{
  "n_layer": 9,
  "moe_layers": [0, 2, 4, 6, 8],
  "groups_per_token": 4,
  "head_dim": 128,
  "positions": "rope",
  "tie_embeddings": false,
  "parallel_block": false,
  "init_std_up": 0.0334,
  "weight_decay": 0.5,
  "batch_tokens": 131072,
  "doc_mask": true
}
Below are experts of layer 2 (counted from 0) of a mixture-of-experts language model. Rows are named router (the router's row for the expert) and show model dimensions 128-191. Each number is 500 + 50 x the weight over its row's rms, rounded and kept within 0 to 999. Numbers have three digits each.
After each expert's rows: "mostly gets" lists some tokens that are sent to it at least half of the time; "comes before" lists some tokens at least twice as common just after its tokens as in all text. This comes from a sample of Wikipedia text that the model never trained on. Tokens count by the router's weight.

# expert 93
router:502538561495535453515514517510479512542528578535476535540543551556491372537433513596450512460452525422439496556526543483504585528541510513498518556621415411476586527531509464442502480489529503
mostly gets: " =\n\n", " ==\n", " ===\n", " ===\n\n", "===\n\n", " ==\n\n"
comes before: "American", "The", ":", "born", "S", "B"

# expert 221
router:534425589548436561557585514556512508579517479552554392537521402498476531497528488588433446505579549552510423522531528536471456472551430487566516586520507484493469560560624490478409449556482396
mostly gets: " after", " also", " since", " until", " for", " before"
comes before: " the", "==\n", " ", " a", " ==\n", " his"

# expert 243
router:460422509434532577496458440510549524584510555588475515410522531468510479457493529441505562505512543441526490570517476515319472546538524473436483503521473509531567438479504583536578484400474531
mostly gets: " |\n", ".\n\n", " |\n\n", "==\n\n", ").\n\n", "\".\n\n"
comes before: "|", "-", "==", "===", "The", "="

# expert 155
router:532534490534538533587514398411531490478513446480404504545565563529453415447543556462534439532481517518527519497462453423540507468617539456522539465583556530510553488533472409491433517510517588
mostly gets: " Affairs", " pandemic", " teams", " Rights", " Actress", " league"
comes before: " and", ",", " of", " in", ".\n\n", "\n"

# expert 6
router:416436560596522505548574446501544488588546385482454505530530458459464568508487488539502551572569497570542419458484438572472484484527450523512448491422507489590465500496523459475581521492547543
mostly gets: "ics", "ization", "ism", "ment", "ship", "ical"
comes before: ",", " and", " of", " in", ".\n\n", " ("

# expert 254
router:558562596510582503451474402571534610581534498502464522446440498490486520433545504504414493451467555588465565476435514479552513434554487507518438493454422498552545539605567549466500444471566481
mostly gets: " (\"", " (/", " (", " =\n\n", "\"\n", " “"
comes before: "-", "1", "born", "2", "R", "disambiguation"

# expert 38
router:576426477445473481478533517552517539487605436524517590549447460539556604472498523548416570556663527483583482559512569540490532579441571518510514517503554493581443503411505513520499484496680457
mostly gets: " used", " order", " appointed", " sent", " forced", " introduced"
comes before: " to", " the", " a", " him", " that", " for"

# expert 161
router:498540568530498419545559404524554521560512479479505448528514453552440472472461515481487464418485562562557517513452535511457524446485478489445483501479496522473526482568439573526438438459551460
mostly gets: "\".", ".\n", ".\"", ").", "})", ".)"
comes before: " The", " In", " He", " It", "-", " This"

# expert 190
router:497516459542511498494511539548454498500526536571500542591472497531451490477458464507588511380446548598424507529566481454470505493598475489401456507511501445423514428542544506523474512431450542
mostly gets: ")\n", " Br", ").\n", " –\n", "\"\n", ".\n"
comes before: "-", "|", " ", "   ", "|---|---|---|---|\n", " MF"

# expert 202
router:443498554582487454552634565446563545584569413505538535445514488558464520545571514436403512503525428566461417485497471558434463439459487509480481505557555562424492461534521453523483437430502466
mostly gets: " for", " other", " among", " across", " at", " throughout"
comes before: " the", " a", " his", " her", " their", " its"

# expert 49
router:593391455439582589514465532489537502432503543506386421577504523549511465564482466581481572439507452396587481516439457448566485489455507539515543494530556452423642526398436478496502551563536495
mostly gets: " unable", "Sp", " hom", " Mean", " dem", " "
comes before: "1", "2", "9", "8", "3", "4"

# expert 251
router:488477574521488461519453492503480556462478537454419561479500474435518545440494537541547434471465527539483590455561488478555520417569469417469505511577478448402529523561592480511424419523489548
mostly gets: " −", " +", " Swing", " Unknown", " ?", " –;"
comes before: " |", "1", "2", "0", " |\n", "3"

# expert 139
router:639481451502467478438544455505411481587548494589466523516551435496543570467524449507568548445491478449509596485595467432546529436516535473439523489512544386579458378526587456554476453417489531
mostly gets: " won", " game", " played", " title", " player", " song"
comes before: " in", " for", " at", " League", " on", " as"

# expert 13
router:521386483516495462498580415502479454541484503465514455494505379560501511403489570533483429475536463473477523554498555478530551461435476559496519513590422423428521565555447607462502412516573471
mostly gets: "),", "\"", ").", "\",", "\"\n", "\"."
comes before: " |", " (", " and", " is", " was", " |\n"

# expert 12
router:569557479516525486471565541585501502441543490540531431465416422506593425500462490417574485443485536576484559524488507434568524446512522479474572441460399537500504495539453497478383481441474542
mostly gets: " considered", " appeared", " Cor", " appears", " cor", " appear"
comes before: " |", "″N", ".", "–", ")\n", ")"

# expert 94
router:505462494608452533475390522500550507502450483440409425534392495510493477515469627505559577509527499400614455398446573506490498524558521403506580511484499488426602460554510599546591550535535476
mostly gets: " X", " Meanwhile", "itar", "x", "ta", " Total"
comes before: "9", "8", "0", " |", "7", "6"

# expert 174
router:482490554460508455562486540582484576490465521439557587546486536492479564526488426553525445424501600537498485479443494513554580523490494517498507504451456456468449524551506471539403542411587516
mostly gets: ").", ".", "\".", ".\"", " spent", ".)"
comes before: " The", " \"", " In", " He", " It", " This"

# expert 210
router:594440529417462455515506455547403471514521581471489500511446520480533525479528392567478553592537573500586479494507462505555457524473576457473513480432449494471424515471513486517522616513561391
mostly gets: " including", " made", " said", " called", " found", " used"
comes before: " to", " by", " that", " in", " the", " as"

# expert 185
router:476486541519385511499469542600499631494439490431369544538440442469494491435504496450573558544424507507501452455493528574507500449496485478476465505568474451567510551509469487513545458468457574
mostly gets: "ensis", "ti", "icus", "ova", "ini", "ii"
comes before: " (", ",", "\n", " |", " =\n\n", " de"

# expert 111
router:505566531435433477513466496557523562456434553581456586457532423523534472554491494476530529507527491422492463426505420474494573457561396453451494469569401482465459517491463574552438423431503536
mostly gets: " became", " become", " becoming", " century", " becomes", " been"
comes before: ",", "–", ")\n", " |", "),", "\n"

# expert 214
router:533423465514472459556470574488523494594560421553404489417517483529487572561526432494577541449428568566513594547480514524504480504490471439494502520447570537556532477454423442475536479531441525
mostly gets: " their", " his", " Episode", " her", ");\n", " Official"
comes before: "-", "|", " own", " website", "):", "="

# expert 140
router:485502417503484481451474412496576559453510567532533408538514432525486472479453590486539483598557464540556474531580527522478490485485480559508522505573430488473502553549512526530611441455542502
mostly gets: "%", " single", " %", " million", " kg", " census"
comes before: " |", " of", " |\n", " (", ")\n", "\n"

# expert 236
router:479548585454571511531600445422568477545631488555495548516479443567476456497489516449354512460481541418484511543455534594499467503616473543475591473488498437568570501535437538446508465463534462
mostly gets: "==\n", "===\n", " ==\n", ".\n\n", "==\n\n", "===\n\n"
comes before: "|", "The", "In", "-", "===", "On"

# expert 134
router:547455472433508512531411404435465483477593452503525418556555428484552390533549568475513479480552464438500435538510423452458522470517488527558569537578534471527544439520418621433589496505500596
mostly gets: " every", " households", " ", "Population", " races", "⁄"
comes before: "1", "2", "3", "4", "5", "6"

# expert 108
router:578436461430470491474531483501450529501575452548537566492444439469534561555539475558475480450571478426598486555453501495510514520476508542549464504495509466528397483485564563524452468484591511
mostly gets: " had", " have", " has", " having", " use", " research"
comes before: " been", " to", " a", " the", " that", " in"

# expert 11
router:482465569517567412542412436537487432465430427434497486420440445421478493456461501584557433403394516515565556536543562480552558472564418459483575482570557447454476433556544442542493430504459511
mostly gets: " -", " '", " Binomial", " x", " ‘", " †"
comes before: "9", " |", "0", "1", "8", "2"

# expert 240
router:508458449586539400498535522589508526524572394520453533474551497549508428473526537450394551445555439599529521430496518502518496570535534515408472543559406510483475513568448465574427468453578482
mostly gets: " Country", " country", " gave", " has", " been", " give"
comes before: " the", ":", " a", " it", " him", " his"

# expert 205
router:524494517507431415564513507546558570494439535420578507512511510503473539513443526478598420410455524481534519444453552419526529451452469522439507464436457481474529517561481561589431543514517484
mostly gets: ".", " .", "°", ".)", "}", ".K"
comes before: "5", "8", "4", "0", "6", "3"

# expert 151
router:502496482419417519541478486452472519375487409465557455396551443437492521458453570430490451542479474506384548519443509476524511526444527571521444489519426486386458549500429580445497473521608432
mostly gets: "%", " km", " ft", "°W", "°N", " million"
comes before: " (", " |", "^{", ")\n", " ", ")"

# expert 71
router:499450543562551467463611503526478505596552417524474500465463514539531609458556504464486501501505520504533408450490522498432461507453541473557538460419568534529444400540527461500446561533553453
mostly gets: " of", "ised", "ted", "ising", "ased", "ized"
comes before: " the", " a", " his", " birth", " Parliament", " Representatives"

# expert 135
router:537506492529483422431634537498452471439595485546586507465485496503464551486593498578480570448458594477543507517515506508409433501551538564521432452532531536595496428516494504555566413472477544
mostly gets: " team", " series", " album", " film", " station", " player"
comes before: " of", ",", " in", ".", " and", " was"

# expert 14
router:531532499524392528525409562481482508484520521450510481558516521486537505456442460527551492525498433455534493567527517462572514403513436428441567451542471521515528461443529391412534543606463472
mostly gets: " D", "D", " B", " R", " Bar", " d"
comes before: "1", "0", "2", " |", "3", ".C"

# expert 228
router:564494462484498428548533429496509473570521481530413489500459424489489480531550502519468464428547544532473507518465410512582435459547525498487574494558489480501416437517501462513436486487433458
mostly gets: " was", " is", " are", " were", " been", " has"
comes before: " a", " not", " been", " also", " the", " be"

# expert 242
router:483524631528422544464529502548564537543531488477411565475450416494472469482497517433401544473482558398501488394494524469511517426542538562519492458550451544576464522388525519513504485446553534
mostly gets: "-East", "ifa", "uran", "unct", "ović", "ti"
comes before: ",", " (", "\n", "'s", "i", "ov"

# expert 226
router:472564583596449546379469493548528549494495518458357550510523347442503500467626467498401519495455523518490453470499560563507500535502496396454433539454501484576509519490508505502561500467506454
mostly gets: "ena", "ín", "ica", "oma", "ula", "icus"
comes before: ",", "\n", " (", " =\n\n", "\n\n", "'s"

# expert 252
router:522405548468442629533461459532514501487485462515428440458577527519463457486459465502521543478437516432526480567496518500529531402501466452531604450492530443509592437460480568507445452459528498
mostly gets: " War", " war", " birth", " Headquarters", " fire", " occupation"
comes before: "2", "1", "0", "9", " II", "3"

# expert 75
router:519494422467447549445502556554546537443467554574542485484474512501551573495470561422484484603500579415496465440591538449456504505519497433557529417620531547515528470368516585560534557484487550
mostly gets: "ost", " Trans", "ว", "р", "⁄", "enn"
comes before: "age", "8", ")", "7", "6", "4"

# expert 200
router:485472512494440490569520516417404574414552487518518502527540549411436470485466549559383493503527502435609509605489494421491512449450512477392492553440470479508503448480454475430504490503440500
mostly gets: " Votes", " Rank", " matches", " place", " table", " list"
comes before: " of", ",", " in", ".", ".\n\n", " to"

# expert 239
router:539525460469428494437423509551448484418423544508559411592445493529583429448511429441532531583477418461589603568424599479507480522572437501450529449558505511584554568495540453423438464541548542
mostly gets: "ย", "si", "uki", "6", " Dream", " Lucy"
comes before: ".", " |", "0", "5", "7", "–"

# expert 16
router:512492502524539473480438493488509539477455540456550461569511482568460522498525534480368429451504541527549481464581453495551555523514511560470386581529534576383543515499427523554525444538523549
mostly gets: "–", "′", "–present", "%", " Register", " lb"
comes before: "1", "2", "0", "3", "4", "6"

# expert 120
router:535439498451456524472523563524545513466501554563502475479446538544506415486452510425508531482516446454525524492464520495513474543450390469550546513550553589469555636482510455474483501416648525
mostly gets: " Website", "8", " www", " Height", " Family"
comes before: "8", "7", "6", "9", "5", "4"